Below are experts of layer 5 (counted from 0) of a mixture-of-experts language model. Rows are named router (the router's row for the expert), up (a neuron's input weights, with its number), down (a neuron's output weights, with its number) and show model dimensions 128-191. Each number is 128 + 32 x the weight over its row's rms, rounded and kept within 0 to 255. Numbers have three digits each.
After each expert's rows: "comes before" lists some tokens at least twice as common just after its tokens as in all text. This comes from a sample of Wikipedia text that the model never trained on. Tokens count by the router's weight.

# expert 54
router:151163149135140127167184127157112150121160176162110134087136114134161147080153119104158171152091109151102148113104168192126126163086109145131171134112123144125068133146158119089132166180140162
up0:127073121093156122134172140159114114104152123089123115110136110155169090055137154134180167152193160140103131130159138131171161142140112091118195163106149113138149067115166141106161181156128177
down0:160091104085143090157144113133064147192160131150136158102169117127177137136151078177198141138144109179149102105087125168097157114102102125137155110107107183157080145161096124120105118127070154
up1:121115171081114138129132147140105098116110226145132191091100143179146139143109142086103107137182108131101133088110172100127162134136182124042148146146148145122096121054052140167064164125151097
down1:148125135200060211102113131140083087134100149222143128136115148130170142182152077163142134164148138135089103133135101097118137123157146166147136154130138093072117179143177118098170130155120156
comes before: " was", " is", " has", "'s", " had", " also"

# expert 39
router:113179135194087103115066159108087109133094116123069129172148112177083106134134094160125113150153100143124144119056126153132116089139108118100164141177133125062112134136094089158154121176080212
up0:142125113129122110095135100153131118187127192091108110157119168081191111172119100130143076134120149120153150117084117176153108226153123152071180105128233113068130097125160098122143142193206112
down0:158132092166147172142155111155177120130064133109131098105110069131104084115155064162099131186152153166119170040133146130124109169111109090183139102119080149116107140115161132120126155138151085
up1:117124131154109144161103099163073118100096110103082133084141126112138128116140154123133132079104135142149149100142180090075125182151145151150137132139168155116069217094107146103120138163151056
down1:179213072073088105107150077092136102131093066157120157152081128162144116170162105132143178109147135134156076163120107149117110111196142128115063125156135106120161075144073144132110111128108141
comes before: " ", " 0", " 1", " −", " +", " 2"

# expert 15
router:152164126137106172129136083107119106134110096142107156103152133133151105108160128156122162135145135200179101164131150200060098158106125139145142080147069146148152108130154147071140122187134140
up0:157146095094108140093118136159144096144086124139118077147134073098148141159129089099109156106116148111176149141160075171050151200124147124115119159098081117114108150086110123143153137082096198
down0:131117162087106077127165110111110118168143111200075112129101088154159099131179101111121095090139143073094118100115109162138080096111161116122133142113121164189103164151084143181142117134083088
up1:143133103137122077140125162120072110158141095107198172142107210148117085094120079098116073112129163117101151138126153138115104136028108175163150144127105096108073121151149110102161148154109151
down1:105143119096120134069077163123150058116130150143091107127124177146094133124144092070106132166150145163142102148144181144072074108122133151071148155079113120122108155121162109098111141127161157
comes before: " |", ";", " (", ":", ")", " Racing"

# expert 11
router:133184118083144137136147133093096098118152114096095167157152100174062128118103115144141115178033107177134113159108142150076155140107143147096103153094102164142099144095143084156096124175146128
up0:123105166068139097111167103134126119118159132111124112061173107116097137085085058089157162127157117119119133123163115132133128138129137051123066141098143130120094141089126108154122160171094167
down0:117110106045128163146159122134070126113157110119143162118185094130107114148157147124135105123143074134142118120146127096172153165150140073082127160106144138033107105112097140152103072117117145
up1:178105176136134100125126137116135132153147053116179134119130114127101124091073136106149112124106154138112108077126144099145191122145077141131181074142207186188179116162110149174175103107156104
down1:144129142128102137131153119168160131125054134128141129121120062102084145128094098127117138157069154119182244102110177137119105127127175119140111133078150092139188146062122125111127094131130133
comes before: "–", "th", " years", "-", "',", "'"

# expert 158
router:175136125144066150137127146163121121107055103160139061144133179136162084135094121157130075138147148145134150110083094080178109160111098154195099134095130099160099132127126102153129126155094114
up0:112136142123106131167110145110102175065175156156153107053137106139187155134135117138189140052093156119171166137174132139081075164119089075140062043127176150163196113159119167179126138096125169
down0:108154128087138146122156173141197063166144122149168150173127142085194174116107078126128143073139139162183131147108152095150145115075109095125037124123088129138179124188141143148091140128176148
up1:114121112150148175188125167124130128162117121144085102220170146136123071124172103148055114081119175129132143127070114070071125171161070152138150115084072065102071132141123133165123091138134156
down1:160134079119214159179181199149133131187130120143186100187134132156114163119097130130092118106152158161155106128157108165094103179095119145135117089211142154066097111158162102088103179071106116
comes before: ",", " not", " to", " as", " I", " in"

# expert 5
router:160120111141127122161093136139098099161110104138128119137112133096065113087094108192107124136095147118174094096120138139114101099159109156185145131088158155149109125137118103156103121089136121
up0:119143144079114143121107133172133132141129096095156067161144107100133145152183123154129180160146101184139105070159139095117096209171124076170127137057136141105136098133108117108096085155068110
down0:180124080142145100095093138122110112084108077123133172134149151079078105077146089146149149133165132165092100109082147158093128126149117104152112174124132141130145072083144089097133142144177172
up1:143118094069140122128125155127163130080124075110116168097159161085086146158116113136131087107175169086089102146115106133129112098147091117162140140124146092119094115085068113155121081101139106
down1:140144073139169201151111101125082114098127146158167148172120147221095088166184136114146166177119073137113100168110170146116126103109130082086126149154211105051104076107135107127163167098082120
comes before: ".", ",", " |", " km", " ft", "–"

# expert 80
router:117134071074119161131130163109192122132142182128203098140131085133188139071110146121128180135184132138117146141085123100145174101125100114187126127102093092122109160154135118102112141175135150
up0:133084201068092115187111143131099167154213121097173212145116141124173152119147109137191119183129110138079114133111098102090217091119140096132099122138124122141121114127136136104101062172097138
down0:196156106199145140152085132141103149196055108195120107125168165107092188126179156127135118156100116178156113138097128160165150100156112067110110171116140144116147169097174081120123136154123141
up1:114112135163132116130114140221103142188076096126151135113161142141104140122133127094134047126137125130114168090080098081042126053125156119139148173127174116162124135095073133202090093080123131
down1:071096069144160120070165122147151117118151103084150081163072124113125097090087146155073129102125111136149091123124064170131141056127097183123141152119148174132121147061150090167169111135163079
comes before: "\n", " is", " ", " a", " was", " It"

# expert 81
router:144033139137111150127088062114120188138169077063113116137144131155131177118174146087161184133102123106181089116179123145185141166142146110203122113113117114165142121108132137132126136100096118
up0:112148165112139146092102144101126096114211162095137157076032121115135114151141147150172164136147133166088065139158140123140138122108160112158053071100148226137117170132137109145099111197119138
down0:092111173152105152125101144166172115156172142086145106092153146104160130115170090088116167101130085149145132162133076099128125112109124129154105035168139179127132181090100078092134122154144193
up1:153120122161129096152114054112095104119115111132111088117149093153081152123128182165145083115099118083170168144072101119156147106123103113106136133120170087123086122224076149100166151107190171
down1:102106109166116104118122128146145103183170168167142060113173098129110127097150123125175206143131093176104128102088094159164140158076133069178072110076114125168151103118147159110153164133193052
comes before: " of", "-", "'s", " and", "ing", "s"

# expert 9
router:128121145068111165156079145133120147109103087178127150095138150106134147135139096142177124130158192092116154206172133110149138129119093163192122097152160109170143142090129096079179107114087112
up0:135137073134080160110147158140163116110123145083146158069117065107147099143153072164176128183134152101131085126141091095065106173132169156109136147052174154151104114182124128126145137147115161
down0:083101137152095085109144161195132094093089087094081146127213127121136109190097141148129130104154054161186135100102142129119033118112113126090095151157109131119147146149138129155140096169197170
up1:123186083128171227141148108118121136145128102127135095134119153125164130142068126153112085176150139112150117141120092079129101120172107141086138109126177107068120141143129148125139094113127177
down1:122127171146045119116111190207063090111161146098084133147149168163086106189181128158163140153047093135142144127111189190139115134149162147131124049142054196146113149117156105165075054152128089
comes before: " the", " a", " his", " her", " to", " him"

# expert 44
router:141098141119110094184122161134137104118132174149076083098133111131155092144150168113091132149133127123076119097184123139160130115108055163184151095106127117158107086106210072106121094176111131
up0:090120121145229164135104129110178083135096140145106103092139096082102145151173121113146137107115070135140093100149110076126137118125086146102144086076131106123144110175201115169057144155049161
down0:149115117139139132149186099105200078104104143135084062131218130136091076154127128076105145178083114097164104103130188160087100100131088135137168144152096138109126135183114163128151174136084049
up1:127128162120126136065055117155138078100169131069099155117082121082131161184103135089110105101117085139117100120151124115077132131115135122117078112150105161138073103147195147114104114149086173
down1:056091120111087096186136096128158143101134137135121132148197106075094102125078133063115142111131128128129133121076109148115085086102118137178132106101130085117109097106131114162108077187133075
comes before: " \"", ",", " (", ").", " L", " J"

# expert 40
router:077125187144108141136134084105204181145136187068155125111093165133129130068164158093115184146145108118157130101130121115124165151177115064147131095145119154154160133133145162131120148196174147
up0:129158126180100073132107135103158154098133165115154114182134129096080177163125202101096092108149189137169134143084128170156102068126118123070078134122156112090098083063108070107189156136151110
down0:129038161059142124110133103186101167171174157141122147104160139152145166047174146117180185135099115134117137121093058128146154186106153130099151164118093117145145124166124135156160167143074114
up1:153052154067098163186098198109099121074200107113125134177112112132116088072078122118149175175145093140165133107092133128140155105114185126140108115084118138170144088044147129177121099120110154
down1:166109109156138068154189112091103128087187109177135205129184137177137136104166163155149127118147110160138111112107112086119064108143136121143082107108149103118165079159116140075080111127140141
comes before: " of", " (", " for", " and", ")", " Act"

# expert 112
router:103083169148124145102159175142140091106162116090127151133119100094124140117129185063191169152137113166113081107155084075081124125160168168044113145114139139125137094123104161125111160129160149
up0:139165155134118127148145137145098165147065131143180172121160130113110109086140136138089142054132175115121158135079110156174201114161023146175151136090098146135141158169102060133121054132077111
down0:128071095144140139180152114150133152160132142043113100175174069087175106089160110146077105157137097145115121204137186101179101105112096126130069171149085141175130105111186170168166121138081120
up1:130149141090111152109079143090117078068091152095122072139139157134171140184065125117131125123128134102176118144098147126124153151133121101105137160174083104138124144145149140114144156140106143
down1:176121161158162112102147116185123173101107096092154117128156144121081210129100151189084120128126092166184103161141080139146114132137094133152105126093110160165091134153129085136120128135153090
comes before: "The", "==", "born", "In", "American", "==="

# expert 94
router:160088141156100147129174060122105169106105168124125104094130120146141109086121139095104178123098106126122127108114145115171121128054088131142125144131112100159159136175188116133109179186139202
up0:092141108118153090149100152130171045145195145150145121140048142127105110176109108154142041054112135106126051150165154173106116129184143185141121142144128154088116148072160154117123105128156094
down0:127082142129119101147116126115138116135109155083142109138152156102144075086114128149128172117211135183129197153148135105127165207101098139086134137141145139143146108114158122174116145131184144
up1:098175141082110160126159158137138171113127158145154099132141169139138146080135095086152092119109050179112089099117166158141158126074157112131168186106136110178133128125086147182154123111102133
down1:137111118135143114100174145094108115124141147150162155087107158105118102140161130203125139128155082140115145069055135141196111134131140124232139131194191129145095132076097151143084120132154135
comes before: " was", " is", " had", " has", " were", " would"

# expert 8
router:157146170146127159129094106130110086173075118131065103126147150169094124145169146158159087133138126149130120116144180165127087097086157112104140101114093087122115078084065126153177144060101158
up0:081100188137109103130127146069163151136151112114149132082153122104118129147169129083121093113113099153154084109102150079090136083174172061099096126122108094135118161165159141191037190091154170
down0:106104154118087184141174161097117142139152112115122089038076095135119100158166084117124111059083088142155162093093166138149122095144133120124176126115125157143158112149107169149157128128156105
up1:162093102093132151094120110173111111113149217147192188138138124135167111105088161153114112139161078174158103118100118137128164152142143103098159180122138156174135150111092098082141102167086133
down1:143104104184121110116142131120175052100128146104127129113136108147090145134112150219160133100099141133124083093160164172195163125104171093148070141170122128141085132114147111102129116152085058
comes before: " by", " in", " to", " a", " the", " on"

# expert 146
router:096185112090155140180115136092146125145124166123177116132146104131181118142118178137140143144174147116099166090067116147105143173119104120183147132130149156138152133150118156109120176157160081
up0:117092190174128121128147047198071112117138108141067130107104139134120102119146150104115137156066111162127142112166129073124136085152122151112062120078123096140143086131122140139120137083154141
down0:107051140206156133107167151143172066078152146081126120126172132104098109127142132159137118094083113103150153176156087140096197131118164130111139120170138181128114121048158126120106109094148099
up1:108173125181093099175172151124180050155068095193173083129119095078136056144179127096103102107093143165145150120136141099095095129142090171138085107112143094107144127138133126126142156097056147
down1:129146081163150111091124148126071169099164145147160158135065160098121124148146145086118177128127137080091145088093082086146143153107111025142141107154119125174097148109137136161164162167156121
comes before: ".", ",", " and", ")", "),", " in"

# expert 64
router:129113159148106153169101109119134151158086192105113104073116152141155110148111204162078156131175158187112099102145152098172168142151125119120174097099130141151169113057090141152092210138173105
up0:150155138133095131121120134153063158103123116025135125063107121101093142143110107123111082098147127109144140122113131117127121122160134151104126122064117107151112155116084145142119089138082135
down0:161179126069142072126175129103094171077093062101102116162106124124143109161138133102148152105126132138192161108114112098134136120083103152134151175126164137116080117118101126058099162119154155
up1:115206156157119162176092169145187108124130174144115134102151139127137127149110134180085120100129176088156100089148092137173125114130075126140113206156122154140106131126034138187109165100128103
down1:142085116114117122108160075137117124137159101145084107075109158088113100151183167087115122108200141109148117139119214141129156080103181150122132083172106195147184105101125106154115162129130106
comes before: ",", "\"", " he", " (", ":", " and"

# expert 70
router:152086161163087138125157116185110153079099137161076081071145077132110126118101165170066109172182106137136150153122155156146189162124099081082122093099131120131129079135112090122131160210184129
up0:101179135126131109146176132184140119136189117125094104143146114143138114084142133111079141150116101143099176145142103138148134131147046118140140100182159151146164132121111131140174148128209173
down0:179093105120152122092142097116114149107114131144163117183208171182141114094138142125090125089102098200196172129134137119118107148100109110141150125106125149094150187193078101162134183143178083
up1:123160104085145128160102179175082170109099127102084181123159120151137151169160104116093146126183146079115148146108112150146200119146119136065092077097133149114116083131081049131152141140061178
down1:165096103111144131146135160112168095154106084108097141101169125167183142105171055125108119139097130064098191105118125077167153116120125158125104188166155134161109120136091119042125137166141159
comes before: ",", " (", "\n", " of", "\"", " and"

# expert 111
router:176183125148159133156162089149104116160145175121116105133151116138159127054146198138100060147057182178160179115129180130105119155113104107092143078081133175156121119128146123118102188091160114
up0:153128232119109115124156191095074140101152143108114182179102193120128152095141144110149130127160071120131157116171144089128087161083111143091166179130154192118124170116097133120126156128131088
down0:166113119156124114134108094101154162143107121143114167104077171151161133114165193091100096117136153150183123083159127116094077152106104165170153132107095141128115128135127126093105180146116115
up1:138137152154116086135084107115151152133167110135105110059129113130122159073122136110121109138052188112120113137127144090104139116101084120016073085107181127131123143129166118115111178113127138
down1:155134094139088121131075133099155240108112129137099144082107198141111179122171114141097104124165146115139122163182171133089117059090156137085164087120065174127194115129135093129089182112166121
comes before: "–", " |", ")", ";", "),", " –"

# expert 142
router:099113106126098148117154147126132181083096124113132133145142096158164108090129119123112124164180122099106157085101083064121123128121132177161109141153087076103080148151120068140084135166118152
up0:124101122167169103071159129208092155112169129086142179108122134148166134139141104099131095154164133110073099125120139138132191060157166128117126157114136180145178153122127138173096162139159056
down0:119105097054105192153169184137140159189131095113107156139153118120091141153138155124141160110175116137127133082087096107094183120128137071123174145095118098144125152105106078118134117143112101
up1:167123090180119122128074100120110087093138142132127184104143077137152128039081138160084123140146146122172114157147104119153170106079144073084115155098082104108123020107172133160130136125191144
down1:175128105100115120224069082185105171133107118166159110167145159125120141135162133121109101141197154118086154181158125186108161123116115132116140148110055095167111111076138094185108119179153138
comes before: " a", " the", " \"", " an", " not", " used"

# expert 57
router:142105127122101135087142095122133143092141076077091117116114097123097128115148096120151125122035063143165114119129187119159148125174201147107103180120114130149147111145087141176136171151139116
up0:101200111170090126091098111076146121142112122169182096091100089060139098141150131144139161077103138108142031141110168127144072102168108195189184132141112094150079114107155086158121157160174147
down0:138187092092092111133145175118144191170131105148145166107189134099088136155137011126139122129128142114095060131121125149209154102210092189147172151168155102142054155080139072106138137080156100
up1:119154198168119119095096106170129133054125178105063116073085150096083090109143117210162152131115131086138138160134153155117195040154169111147115140153115141151081108120149126178078142150088099
down1:147141134154105178062120102123101115164144152103137135174158060122143102132158118190123143114051160169099053116120237154116170123117186061130104159159140176122089112106139145138090151164084089
comes before: ".", " in", " of", ",", " and", " for"

# expert 117
router:118150123161117142087181153132094093169137155125101126176117161186118154173123115103127137166137164128147149063109155145121136177140135128157132123141087108135086093106100104162143124133186167
up0:063152131144140108069199082170088139152111147197127104145129181116164120105105118083117119220159153164142127106103101178100128118119179172135123126138115167054103128114134127122133141115131161
down0:133095076127057185078117123123130145128128062160150141129156110059135088060087142147176159137141096148123214126191136131158125127122100113126127121096178076125166083132199105160122125116124097
up1:192181105116131146094178186133073119156150096096147204046108132113148111117158125131128156174101164150118096117105043153081111045109148186101106124127165134128133096071118137171143120114114133
down1:159144174124143144157162072148158102137128092080103171178153139130153172133148077126113135115159188139131153137159146072128148092142057092111133128155111043158162163068059167067087144107122150
comes before: " to", " by", " the", " in", " of", " a"

# expert 91
router:130157204076110154131104106145150181105092090170125124130113109137107118150109180134127187150117099185157140082058158173139105108135146110138149121125100103161124131189067065069132172133155072
up0:111145159155156043103148081155116172095112109154099112136137110118131097125138115151165099144107116106086135156145144193124111138106072162130146107218166137157172114186130115093117115093115135
down0:168160146183176127204088132090118208121113099086104117105104115125166169134152069136103144167115164109115133085103157146171090174106174117201162112160100087151111073161163126134100130137128136
up1:181075113082164153098136063103123117130167099173083086122069113098131144156087160158117126144130149133135168119085139115156156120127119132144094119083137152135166106095119089145153125101166121
down1:144118046098099067116134100067088128118138057100126126139116116112107059133137130111133122070070136079126146120117082154135120100142079154129102161124098138090128083089103118122137072116167115
comes before: " of", ".", " time", " and", " company", " is"

# expert 145
router:131106153089093143154116117090120157095119110094142074128148119142129087117151112089175118117142128134125135166130174045147126142138115149173083164107137077129102187094134105152158082052111169
up0:132105176114111091103091103156157141129134100166158137101175164157106163112166145123173172182132104125126116070163142109167171092124110137140134116095088128181186187089077152124110042115100109
down0:102144159164120101130114142107156151102095155099170066074150137180170114096093143131189094138149095172119147109111148105128120097116189128152118122179132119126114128120124123177047169171199135
up1:171151128152149160158083078141136149078099153087135118146143201173109140105139157104121108143152122123152124114116147114099119076108111128134144140085161129116162125209141193129096101119137102
down1:154147118137138117158163177137128122086140102175126170091245139148077127150124104168199112146127123124159111127108167163074174083087134126149138113166120130110144153122128149128080122123124147
comes before: " the", " he", " they", " it", " a", " she"

# expert 137
router:119138140093123135148190123156152147118070109151153126118138112161120201201150143144131115132138162121164124147166121144126129147126153115147167113147156127158172105139098089109173143102036136
up0:057119108140069133121069083148103142107118127161140116179140119200060103186131120174112061140156104141171160102126126123108128067152114139153103151142104147167171120145133080129132133134109104
down0:162117145121115175141076065150097113109118207161144132148141127176096177137152125124153044120086126139144197147104149071076092125141113096105149112105122131132150111133146162114144157137138131
up1:145146208109126103132140191109122086101119167152101071097123173132126153109108101212119077212053214111127171103126139095104118162144128136147154094136095079121094133092125092118060139154160124
down1:164086109086139034133115154109049111146114108154130143133123076171140146101151092161116093196127116181084195128199089170115177121172124104095130074173082171132136126156106083123136150138167141
comes before: " to", " that", " the", " a", " in", " with"

# expert 23
router:089146099161095170170152098107153103128105131176098115142157110125135138113100111111073164072100183166130104137175134183135116135187109084153164069137058129148157093123156107085152157187119082
up0:127155129116122126122166110000088146114121125120135096113128120094058134101131108121098144113083176142135136154147157117146096178178133076190147060107115113185179140141110096160186153173104129
down0:090130112187139130170159092104121141100130146126103112066219144074156122112090147102110159154114206106111186078069149198094119151172111066150137098091172119130164115189177131116158151134094154
up1:201185149133129134145151087140169124134162137087152133102075150179122146106091096120159163197153079081114164114118125117132151159164092094105065158076073180134157115154109141117186185114148124
down1:179066114095146147106106149117176136143127148086126107157134143084139065085157142147183135232175076125139143099166125151042104168084137163091196049139085085106133110120151098148092157144191110
comes before: ",", " in", ".", " of", " (", " and"

# expert 66
router:155122086163122135127092116147149126145179158172087153101125123180171134106143155123158193133107088122124158144141160077109110112168092138136141075125166138121093163103096055138146093111077103
up0:119146132145083073093169098110100119160130131151129142108154100156163121140198127155132104124126121157111115133110129155072077097146119081143124164152089103039143102097112138186080149126149144
down0:093113141109064129090122112173106140211093099120131104077149187127139117160108171174131120155124203111128156071092159141136140175097112141104090114111140102108127137147081163137162174112165147
up1:074132132115167175114120135157146103064137090116181159097097119069143135066099092041172121117116139132119103081168096147237119075149167089116164120202105077163124165160151062133107115068154110
down1:110117160143120142088120140097140139157166109112150080098078196086162155131199120056157127120129198128125111173165072183121190073136202106120183187132101122153210106162160125088091107126177173
comes before: "\n", " +", " 0", " −", " 1", " 2"

# expert 47
router:104069160062119136175107160107146146103192147107085065214138129156194106101177179083135074131132144135145119133117127101094131100136138098121130122134112129130198085107181194101140091115110136
up0:154113154133099116174140156191144127141119137080136128107110073192140152112121127141141141154156156140112142136170117128160177126141098092039186131121124187152103100129118144068115143173120161
down0:151098177170078141157116115135114148157150069097154132089022103151061132074179122133120164132123100152122172115122141096108170119062158112089163119163102107153113147100171101165096112128089164
up1:119139161170102133087102144118093153118113149125047137136083097172128153200100179144141113130136134137146151102119155117142135095077125129071082165150172160126141158104158121110128123147057175
down1:133117060127129178121111102133157138150135172143113076104102120195131139139092200119126151048121207133126097163105152107088046168092116095177116139124150106076107175119139112130150129118176124
comes before: "|", "\n", "-", "See", " List", " The"

# expert 143
router:127133137037099123167123184170083120100140178120146131134133071204148139127122154114161123154195139175066160104113060068153163141119120127092126176090123144134087142145123094120118141206103130
up0:123117164124121086146182115095158060197139124108093143122168157087150093127110183062076111086129123149122143117146107122174119120186151070093144150077076139171132087167131133142105107174115168
down0:137122135091172165103108122125149166130102145162139081094040112193098090104103134162141188100096140144095054081145085119167097182076079163125091166136162141146119096104142122123123141148092172
up1:181138159124074116177109107139124093119119138153103149100112098133146191147128136096152214142132135124133046100111141120125054178150130074156123074116098108140090086172134094067109114201073124
down1:154150069100093113125125134087120153083125160169138163184113175066110136105147102113140186119154110141078156133138180106108207125121094106115115163104181102173079147155129152118135104077145084
comes before: " a", " born", " an", " the", " American", " also"

# expert 7
router:125130155168118191095112113122150179097122181098144125118140167140162070118175172139112120145154138157164165151148171111123158158079127118199162133181124150151118144082141157202126152164108088
up0:109141121102132134183119169103147131090143109092120128120150112172152104117123122125094088074164133174087185149078165122146125141097113156166114184118103097122064121125159137112127173145082131
down0:126155122158106099145134126126191183052123164142122112173175101109151152097157182151116122115155082157098155107151067108154114088123102134174093158121135115133056050127086165096125133082129115
up1:169153139123198165099122122184107089116150128120145103164083069122168145180085114087123109114145109129161162107054118074138135159129142109060131124168090135139147051124118170071121106089108179
down1:135089147141156135132122122087169127149123123108159112126131102119075159111178096106126152103178129140137074134164133142198118088125103113128106153051113153148145125125112156117134121103115107
comes before: " ", " |", "\n", " of", ":", " -"

# expert 144
router:092124118161084132084101089144119153135096144150078094076130146025101113136150145179154096164126078157133167147061130153149140165110151155151138149158084169170136169112095136207103154111078141
up0:083141117144139157113126162141102136141127124086086120142123160111121098165129114140144182105053102144200131081167107116109130122104110156147151106111146123119108116176113129158125121068140082
down0:156078099111184125100119169137165122092138128144140113121135141156144113101113136120200134135177156222145157124129168129136093124079145056097187096125083142110164141151182092127077145168163123
up1:092184144168075163070084166147153151140122120136112175100119132117072196110119122154146127169177135102058152117056123120114087085112188182122114094140124079134127103155130175137143128094155115
down1:153165145174122108069130094113155112146137144127099089171126140105145167131097183151137134128146123163127166124106148166170128134129166100123133107154108079149077148096167126180107198129106159
comes before: ",", ".", " were", " are", " of", " and"

# expert 122
router:102079108123087164121179107185075153153149176092118174096147135146119182114178122121160193195102129148167100083118097180162200127151185086176077128116132150146084141104129156089113162207136102
up0:179135144117123130138157117095119135110117092137210100099124059174110134088126104131159116151090124163153097105083081103151116176189128129085117153116133106151159123115119110149057165186138162
down0:170157115166170136116146100138113147098204125123176144079105119142112152085198069116134182186103096149121129081145078097158140140181135128170133090155102151153169138086166111135173162163099092
up1:131094154159120172067132119106116143160047092136166150146134222094145202060149103194102160180116139118151168085125110099098134137113166068156034080118157185101128128079153152126087120138149136
down1:132108116118119112129136121129119177118111211122156097069202124105131103125080110127140137137064099156128122135105146157090083088160090147099155130153152101166087111127099146140126122168217122
comes before: " of", ",", " and", " who", ".", " ("

# expert 140
router:117150114095141112165100173129158129090102190107122101134133135128150160082116176119151116127190111130105151104085123068123130117097078131164130143111094092140125179113097147121137155075148144
up0:150119170143166092135129124127255141142122139107142116102163082143147138138096099084125138103110157148109177133102184118135116184109087120109070103155114130141189127139120123156088163173057161
down0:111104116117135081159094119107171109121181083115116138144112131114109082152053110126154114167093122133124121095125160146151155138048155083111121146142140135116104088159172149172138133135165085
up1:160129117112134157107077162100108119140121141087094096090085101120186103106088132184145107052136137161106098109126180160110109148186165097083086087112184112119126101162081126119088107174144118
down1:154116120182125106136087159131148117192108138105100093103174179142186123090054147144080170132174162125112141154137120107141148174165118162077123100177111107122171132140116115080126216109144111
comes before: " he", ",", " the", " it", " she", " they"

# expert 101
router:162222141100147124145121139150124065169108121140117095100126061121106099150121103201126125159127140175163098081123106137097095166110126120149122159085115184162134066103163076117077099135167193
up0:105133080125147120193160121167106163125091154114131048151151146090129131201120132105156117126133180123135124116077090142110131170117164117124145162104172162154135077158108129091143177141088111
down0:140106102113139088099147137139197083123157053104132088048151119134116109179141137076139116182082143125090142112083116188094181173194141122068094153102146161170127116128148115023111206176156152
up1:147147162107181138116172143076135133086065152112114111087122077142142149163140151087144135079156061179159098142110113147122085138131128136135149199088125162118150108153099129142084170145125146
down1:144103111176146126102145048120086116149108116170156088172092066100119145172071133092091142135126182192112142129193147174120012076116130102196152103105089125127138128175157105126140125198101140
comes before: ".", " |", ":", "-", "%", "″"

# expert 62
router:120153131133133114147117153135184158081107115178139111124126127156121143089114116112128087118165106046133142126167106051118090131085118155151142135156088087089134176162163103181155131079079153
up0:059097152148124107091137102116089145121122088167096134129129057164107116127164166120113107148126168146147078145126149152118055113119105055100155145152086130129079128119168089115129134128138107
down0:175175154129138098112096115124071216105146103081108137140138162153102145083105195167119117122165118128145110143167132136127170142113115149108155082213127137130114065147147075106143132115150133
up1:099086140138155121123104108144143109134099108126181133113143187091084099179142097099159129102160092140161166169141033111148110140136189127126120152177117122174136144192117116182105136104118098
down1:175144127120158183095138147171154163125083168058112100061171147148150166125109175177147115120134130125156122120070192116128155141097172149121127087130137109137113144105109104216094147128173114
comes before: " the", " a", " been", " an", " two", " also"

# expert 136
router:171071070145110144119088083096112177155093163078118110094137148073153135116122110079104094117113148144160194157077172060164184156108076157118119129140119151132149169097156090099115101072087157
up0:206122161153125147115098155094127144071112121100146087108101122036172134174138134140087137100165221067118109122067115121087178135149084127120135128155147109064167145150179106106101192110130126
down0:171169176109100122147169144105100095088114191141111107113087116124143147094092148161181135146176192119101219095158140167127139135103149117148205098089176116109098155086136118170115153138110119
up1:090084123138100076119116146082157067141166144115116123133148108155132131111103133069086160063139161113141138142173066095112114115125093109092172120122126079112142148124112169085123185119119189
down1:186149130101098170084122070198083137151135097123125116151090164106113101216137098155129117136112164115160113116112153169103152170091124151103138146117107074175083101100119119034094138131201135
comes before: " |", ";", ")", ":", "/", "–"

# expert 87
router:177087094170163136155115100134133131087127109066120120120125161161145143113113123155160150088109123157186166108144151127146159158097165108190075135155083119189130164100130115153159148170169159
up0:147154097162150125169109141136135132107103072077150133105118156120127124158214129141085120049099072128168141139073128122133162163087135115111060133093147155147111176092114168218176124193113143
down0:157172135100175129114166140190171134166166094130095165125163130144082143117140125165146131117101161113161109127111107111192117078155127116129078130103123123166113089074098183141153130114116109
up1:107133132096174106204129067138122130120169107155183112093138122123201157171159163137136101081177145081087137154169087109135129099134149121135166115105054127143058155100151132136084116138094154
down1:111170144076120111127116134141122125124131126099195135114072147112126118164104144176157130094137108162116119175192095139139137107106096180039110176203153100133186088084141124125156123071118108
comes before: ".", " of", ",", " in", " and", " to"